python train.py --num_hidden_layers=14 --experts_per_token=1 --d_shared_expert=512 --normalize_top_k=false --balance_loss=0.000136 --lr_router=0.000571 --norm_eps=1e-06 --max_seq_len=512 --train_tokens=537700000 --max_steps=10946 --dataset="wikipedia_en"
Below are experts of layer 4 (counted from 0) of a mixture-of-experts language model. Rows are named up (a neuron's input weights, with its number) and show model dimensions 0-255. Each number is 128 + 24 x the weight over its row's rms, rounded and kept within 0 to 255.
Before each expert's rows: a language model's description of what the expert responds to; "comes after" lists some tokens at least twice as common just before its tokens as in all text. This comes from a sample of Wikipedia text that the model never trained on. Tokens count by the router's weight.

# expert 1
What it handles: Mid-word content pieces. Word-initial and inner pieces of ordinary content words, mostly nouns and verbs in prose, such as con-tin-ents, dis-ill-usioned, occur, variety.
comes after: " a", " re", " con", " un", " was", "-"
up9 [130 139 143 157  84 129 150 113 135 142 131 101 129 102 114 158 123 110 111 102 137 172 115 179 136 117 171 142 129  84 157 181 132 118 127 156  91 141 109 151 131 149 138 133 127 160 121 124 138 145  75  85 121 124 125 163 126 103  91 118 145 103 127 156 153 141 129 119 135 175 160 110 133 143 123 147 120 162 117 110 128 105 125 138 151 128 113 137 131 139 151 158 120 105 136 122 146 101 122 101 117 141 133 135 120 143 149 144 147 128 124 150 170 104  92 133 133  91 159 151 184 169 108 141 102 146 131 155 120 151 158 153 139 101 118  80 122 129 123 131 129 136 117 126 101 141 180 154 133 131 110 106 123 120 150 183 183 127 133 131 137 121 115 123  96 126 156 109  97 148 136 113 123 154 106 123 133 148 148  93 108 107 141 154 120 158 106 116 131 135 127 150 161 110 163 106  96 143 136  86 123  76  92 116 144 137 118 133 121 117 115 125 163  88  71 149 153 150 122 121 123 175 136 166  30  89 120 139 120  98 154 158 109 145 147 126 128 140  70 135 162 135  88 164 116 135 174 151 138  99 100 164 106 167  92 105]
up10 [132 118  95 131 171 151 121 107  99 149 130 133 130 175 158 142 124 142 150 126 127  99 132 155 130 110  92  92 150 133 154 150 118 184  80 107 133 146 106 132 106 151 113 115 143 116 133 147 138 170 122 132 126 117 124 137 156 114 152 123 118 127 117  94 160 104 130 154 104 108 152 144 159 175 119 138  78 141 145 127 102 107  97 137 136 129 114 120 119 123 129 121 155 116 130 121 136 111  75 127 106 107 101 160 113 156 162 130 105 133 142 146 134 133  79 116 108  94 146 118 195 117 134 140 102 119 143 156  98 125 132 180 149 131 106 101 136 126 141 149 122 141 148 134 119 105 144 138 109 147 136  89 103 142 169 101 150 111 126 115 119 183 133 123 150  76 133 126 155 108 138 138 106 101 121 166 130 108 131 177 148 107 137 131  86 148 154  83 135  82 148  96 116  90 149 124  95 161 109  82 169 152 149 118 139 190 127 140 151 128 192 110 134 117  93 195 109 154  93 131 156 136 131 151 126 102 131 122 124 149 126 112 187 130 135  91 128 169 103 128 139 121 107 130 150  93 143 182 149 163  91  89 139 112 131 130]

# expert 25
What it handles: Pronouns, articles, as. Function words starting a clause or phrase, mainly as, the, a, he, it, she, him, as in served as a delegate, taught as an instructor.
comes after: ".", ",", " as", " that", " where", " when"
up10 [129 128 129 121 114 165 145  94 166 132 123 164 133 103 173 167 145 119 118 130 145 123 124 162 103 116 130 151 115 108 113 141 114 129  86 120 106 111 111 147  90  93 180 141 132  98 122 133 143 126 118 119 116 127 144 108 128 152 112 117 137 105 141 166  98 130 164 110 116 155 173 119 171 110 118 150 136 160 111 125 137 102 117 129 129 119 119 118 138 129  96  89 125 103 139 129 107 148 135 159  96 126 126 122  92 117 172  87 159 140  98 132 158 107 103 177 112 141 160 151  56  98 146 127  89 139  75 142 150 105 113 149 114 180 127 118 126  79 138 148 133 147 148 122 160 121 147  96 170 116 123 115 122 126 112  99 124 175 122 171 116 151 127 136 124 150 145 183 131  82 143 130 129 103 121  82 173 116 134 113 140 136 147 150 129 164  84 138 128 121 138 112 163 114 125 162  83 108 159 161 125 180 149  99  94 160  84 130 156 145  91 116 122 118 142 105 160 134 129 137 112  65 115  94  83 115 148 146 143 117  81 132 129 114 129 131 120  91 111  78 137 146  86 142 136 105 124 112 119 112 103 130 120 110 111 175]
up11 [ 89 103 132 151 154 109 120 136  57 113 106 117 152 128 157 136 144 147 127 179  83 135 104 116 124 120 169 147 111 167 134 117 139 105  87 150 115 113 106  96 119 108 131 150 162 160 114 183 141 109 130 142 125  97 116 105  90 134 104 125 131  88 152 142 120 118  98 147 122 143 147 114 101 106  88 116 170 106 119 170  92 121 138 153 149 143 133 145 138 132 114 133 150 136 171 160 110 111 133 144 138 106 144 140 154 122 100  87 100 130  83 155 143 169 141 149  97 143  93 139 127 162 140 124 124 111 174 113 172  92 106 104 116  78 118 101 117 146 136 118  55 153 138 148 111 154 125  64 118 112 141 123 157 110 123 113 167 140 121 112 135 140 131 136 125 110 102 147 152  91 120 162  99 142 143 119  78 143 145 157  98 136 106 137 179 100 175  89  95 111 105 122 125 115 106 140 145 167 114 111 104 141 128 135 136 126 131 143 126 157 172  82 151 131  98 150 149 198 130 130 130 116 148 111 105 110 145 104 146 105 142 107 116 141 163 103  96 157 173 119 118 137 136 126 133 141 168 107 122 124 133 118 143 124 142 120]

# expert 4
What it handles: Coordinating conjunctions. Conjunctions joining clauses or list items, mostly and, also or, but, &, and the as of as well as.
comes after: " and", ",", "s", " or", " well", " but"
up37 [134 145 159 113 141  61 108 101 129 107  91 175 131 151  93 139 168 124  73 141 118  92 149 146 113 112 134 130 132 115 138 124 127 117 142 180  61 151 135 137 150  98 127 170 124  84 137 113 175 130 168 116 136 142 150 134  90 154 154 159  99 124 131 103 117  99 157 128 126 145 126 160 134 124 150 115  99 131  97 151 141 152 146 139 101  97 142 143  89 114 112 140 123 101 160 131 131 137 103 139 156 100 130 161 112  93 142 146 187 117 132  89 167 131 151 138 167 160 146 123 127 137 157 113 120 158 106 108 155 128 106 129 121 105 105 126 135 124 107 130 177 104 117 121 146 162 153 128 149 130 121 114 116 166 122 132 105 129 144 106 121 128 136 140 104 131 125 146 169 182 147 168  81 102 140 154 155  66 123 118 153  91 124 155 125 118 155 150 104 130 142 150  86 137 132 129 175 139 154 166 111 167 154 121 141 132 115 148 146 132 133  88 129 150 133 127 108 100 108 110 158 154 126 163  98 134 149 129 165 163 134 110 148 136 111 134 101 118 119 168 144 134  91 103 148  87 159 104 145 101  97 157  92 166  88 132]
up38 [145 128 127 122 135 138 147 130 151 106 195 126 113 129 160 112  89 129 164 130 155  99 162 136 126  92 118 158 143 116 146 146 156 113 123 118 151 113 149 121 147 138 144 132 118 106 133 150 120 153 143 134 155 137 138 112 122 139  76 185 104  95 108  72 130 148 158 145 120 155 143 138 144 102 155 163 103 126 157 126 143 117 129 114 133 107  89  98 129 153 133 141 126 115 162 129  65  83 160 125 132 121 120 129 133  94 132 110 178 163 159 168  90 130 114 125 106 131 137 139 145 126 127 137  95  88 144 155 143 136 140 165 155 145  89 181 115 161 101 127 108 135 176 126 130 135 110 121 151 152 100 147 126  68 122 144 148 146 141 125  99 112 175 137 126  75 141 142 138 152 165 105 101 143 126 157 116 112 128 101 146  92 131 132 159 153 131 135 125 123 101 111 144 115 130 142 114  83  94 124 156 173 164 150 153 100 142 114 120 148 129 172 115  97 152 121 152 144  86  92  93 179 137 110  89 172 112 129 120  67 118 104 136 135 140 120 161 138 124 147 134 153 161  99  83 138 134 168 145  78 108 139 143 115 132 147]

# expert 7
What it handles: Section heading words. Words inside or right after == section headings == such as Literature, Personal life, See also, Career, Gameplay, and the closing ==.
comes after: "==", "===", "See", "Early", " ==", " See"
up3 [105 131 125 161  95 133 144  94 137 105 168 119 126  92 132 133 147 134  74 113 115  90  81 112 117 151 145 144 151 114 102 147 143 122 157 142 139 100  97  88 103 143 125 125 174 154 135 141  98 125 143 122 160 125 150 105 151 134 109 140 141 122 150 114 146 109 119 118 129 189 120 166 142 125 130 139 134 129 180 157 133 174 115 116 168 148 122  80 132 138 119 125 136 131 161 133 148  98 164 119 118 147 156 147 114 107 135 132 108 155  79 139 114 141 141 108 119 174 108 130 152 153 152 159 111  95 108 111 155  75 150 120 119 117 136 140 113 143 125 139 130  94 120 167 126 105 164  94 120 134 120 133 138 115 108 140 167 135  72 129 135 117 130 102 168 165 140 167 115  99 110 146 154 133 151 157 113 126  97 117 134 139 169 124 111 129 130 127  76 159 129 168  94 119  74 119 115 125 128 156  95 112 121 155 146  98 146 125 132 108 186 161 174  74  88  97 148 136 148 113 157 114  97 143  87 102  93  92 127 119  76 108 108  90 172 128 152 115 117 129 134 169 161 120 105 129 174 106 119 136 127 141 149 114 148 105]
up4 [177  99 131 109 109 123 100 151 118 144 128 136 155 111 134 137 110 111  94 138 128  93 156 129 101 162 143 156 107 140 110 160 161 120 115  94 171 107  89 148 178 150 116 112 137 141 135 159 158 148 146 138 176 142 127 119 167  97 148 152 106 115 119 131 129 134 166 109 123 157 158 111 120 127 140 120  96 128 101 170 169 142 151 136 140 173 152  95 163  97 111 110 185 156 100 106 126 141  89 187 145 129 173 158 140 122 118 171  99 157 149 178 118 135 126 129 138 118 142  90 146 119 114 115 162 141 157 100 124 119 158 151 155 136 128 151 127 143 105 153 143 105 137 152 141  75 120 118  99 141 129 144 137 109 141 146 131 133 103 105  93 121 116 102 115 123 152 123 186 136 148 116  85 113 132 127 127  87 198 126  93 151 164 122 142 116 141 110  56 144 117 162 108 144 139 132 164 133 136 126  94 107 114 119 126  96 160 114 145  97 131 124 130 158 102  73 109 143 129 123 134 160 152 100 125  89 160 102 158 128  99 141 102  88 104 117 122 134 126 101 149 128 131 131 111 136 140 133 121  92 157 177 140 157 115 118]

# expert 31
What it handles: Digits in numbers. Individual digits inside multi-digit numbers in tables, scores, heights and statistics, such as 406 ft, 5–7, 6–1, 100.00, plus St and Saint.
comes after: "1", " ", "2", "3", "4", "5"
up4 [ 65 146 134 144 135 135 146 108 158 140 109 163 152 124 170 118 123  97 145 105 127  98 109  96  82 116 152 119 156 117 144 143 132 129 149 125 111 139 130  95 176  94 156 129 143 111 117 120 105 152 131  84 163 148 117 164 158 151 134 130 164 107  87 118 146 153 118 126 123 113 123 151 143 127 156 121 149 122  80 146 155 122 129 115 117 132 173 145 117 129 162 130 137 154  94 157  82 160 116 107 155  99 133 124 185 114 163 111 132 126 132 110 158 131 123 119 163 108 136 175 136 106 121 129 104 151 144 142 112 120 107 137  88 149 149 103  97 134  84  80 147 132 161 100 118 144 129 142 154 113  97 147 132 122 111 146  96 105  90 136  94 125 158 174 129 121 147 109 153 129 148 133 153 112 154  86 118 128 135 143 159 121 142 148 143  77 161 132 122 115  95 136 131  83  71 138 123 103 117 103  97 161 154 164 103 142 158 121 107 123 182 107 135 129 125 115  89 106  71 126 101 131 123 159 133 125 107 138  84 123  95 125 101 116 126 108  70 126  77 179 163 148 146 139 133 103 158 142 161 136 153 111 113 161 105 129]
up5 [158 110 200 114 131 151 121 125 126  99 159 141 149 131  99 155 158 162 121 112 159 104 162 137  74  97  91 104 136 135 167  86 145 149 134  93 137 147 140 182 127 175 124 104 141  98 128  81 101 118 149 121 122 139 115 135  96 110 130 119 141 112 136 115 129 135 163 133 138  65 128 151 134 103 120 147  96 151 162 175 100 157 147 145 106 148  94 123 156 161 117 126 128  92 105 152 119 134 141 168 116 129 139 146 136 106 123  99 140 104 116 132 147 135 124  95 148 121 112 158 141 135 166 109 126 163  81 110 129 107 108 116 103 114 116 145 116 112 160 110 125  97  87 111 134 113 128 158 114 162 149 120 130 125 137 117 122 141 118 130  91 152 108 135 117 116 176 132 141 138 158 140 131 147 157 121 159 129 176 106 131  72 201 146 168 111 147 125 161 111 123 135 159 158 130 118 112 124 126  96  97 154  92 115 173 120 141 110 131 132 159 118 146 136 115  98 132 104 123 164 117 138 142 136 169 151 109 116  99  50 124 139 131 140 136 114 115 116 122 103 133 116 155 108 132 175 158 182 109 153 121  79  98 113  99 120]

# expert 22
What it handles: Commas. Commas ending a phrase or list item in prose and infobox lists, often after a year or noun, as in In March 1912, and 1,000.
comes after: "s", "5", "4", "3", "6", "7"
up13 [145 155  86 132 146 145 131 158 135  98  87 121 102 135 142 105 135 178 107 147 149  76 139 139 126  84 128  97 139 162 110 110 109 201 117 172 115  95 101  81 117 118 147 145 131 114 137 136 110 137 170 138 143 133 132 110 125 111 135 122 191 115 128 120 122 175 123 120  84 130  83 145 151 146 159 107  84 137 156 161  92 157 109 149 110  92 131 150 121 167 106 108 116 126 145 139 134 149 117  99 144 122 100  87 130 152 123 107 162  97  98 149 123 120 130 156 133 134 169 117 172 121  79 111 109 134 143 129 166  98 146 117 150 118  99 131  94 150 120 128  70 142 114 122 131 135 124 116 142 100  95 143 105  98  83 157 123 150 157 103  88 116 101 150 140 117 108 151 141 149 142 192  95 140 135 154 114 148 125  95 137 113 128 143 156 104 132 134 119 146 105 146 150 122 162 114  94 162 119 128 101 128 119 140 156 101 142 112 137  96 125 107 109 116 158 164 109 122 137 139 147 124 165 110  94 100 172 114 123 149 134  98 145  92 122  97  94 128 133 128 106 148 138 143  95 119 131 155 106 155  79  95  95  91 145  95]
up14 [128 124 119  80  90 123  56 137  92 121  84 119 128 113 113 126 132  93 120 144 159 118 141 135 130 147 142 111 158 100 131 128 121 116 129 141 138 102 189 141 108  92  83 167 161 144 124 112 104 133 113 132 145 107 113 143 183 136 109 160  77 133 131 140 159 108  89 144 132 133 152 113 110 143 106 106 160  68 122 164  91 163 119 137 146 146 114 160 135 154 116 140 158 133  93 127 135 104 127 135 116 115 145 164 148 137 161 156 139 122 103 142 104 112 133 118 133 160 117  99 157 131 171 134 143 178 131 133 114 127  98 132 157 156 151 119  84 137 118 156 124 171 105 116 136 138 111 147 145 119  92 108 136 130 121 123 136 176  99 109  83 144 131 146  98 130 125 105 129 105 139 144 126  89 180 125 141 133 130 159 145 148 144  64 136 143 131 123 124 145 124 139 108 136 134  83 149 158 106 103 127 117 138 101 140 117 176 171 123 103 109 153 157 107 159 134 177 157 186 150 132 103 154 109 114 132 108  98 138 130 170 145 135 123 137 159 171  83  81 141 132  95 127 145 106 164 141 135 147 118 147 150 174 153 125  94]

# expert 10
What it handles: Month names in dates. Month names and the spaces, day digits and commas after them in dates, such as On September 1, Born: 30 May, January 16.
comes after: " ", " September", " November", " October", " May", " August"
up6 [133 175 174 128 124 128 155 146 110 157 132 136 167 109 129 135 122 134 110 129 151  99 154 160  51 145 106 124  77 128 122 125 118 134  90 103 160 148 119 191 132 173  91 107 163 110 121  92 167 108 140 147  85 117  91 120  83 128  99 122 134 165 120 112 137 117  95 126 149  88 109 114 131 109 136 133  94 121  96 154 104 123 130 116  98 106 143  99 153 173 132 132 140 130  99 108 154 105 150 148 140 113 122 112 116 146 129 126 119  69 136 135 151 127 113 129 155 111 129 130  95 152 132 120 125 120  86 123 147 105 126 160 120 133 108 141 143 118 160  91 157 147 107 109 185 153 119 135 112 160 115 151 170 130  94 165 139 105 122 140 156 181 115 153 135 115  97 140 123 105 131 106 134 149 134 135 131 152 105 132 141  54 111 124 114 109  94 147 116 129 145 132 168 117 113  98 127 131 160 194 165 131 140 124 117 126 112 146 109  87  83 116 135 128 150 102 109 135 119 147 137 179 109 116  88 120 134 123 118 117 151  80 142 131 102 142 138 158  91 111  89 113 138 125 147 144 173 143 119 108 130 152 112 126 187 162]
up7 [101 136 115 126 108 124 138 131 150 115 143 168 187 139 192 127 117  81 157 137 137 137 107 108 172 112 157 104 157 125 132 124 140 137 107 142 109 148 128 106 136 125 153 143 128 107 129 152  80 121 129 130 138 135  71 149  81 127 122 142 147 122  91 102 133 110 100 114 100  99 137 150 133  77 118 108 105 116 156 166 107 127 138 164 112 115  87 128 147 104 150  95 128 112 135 102 102 126 135 129 110 165 118 150  82  84 110  94 131 153 124 154 100  77 104 191 129 101  83 110 111  82 122 131 136 121 122 114 105 132  92 109 127 157 160 121 110 133 120 127 141 141 112 129 152 102 127 127  70 128 139 112 151 118 134 105 159 139 186 123 140 116 111 130  67  84 125 129 155 138 123 119 121 148 149 167 119 115 102 109 158 103 161 157  98 111 113  85 135 127 121 132 104 121 115 160 107 148 122  65 125  90 109 172 114 123 113 129 111 141 155 119 129 138 105 128 151 166 136 104  72 137  96 166 126 133 119 144 152 126  86  92 165 146 147 140 142 152  79 138 141 138 126 103 138 138 180  95 144 125 111 130 134 151  95 141]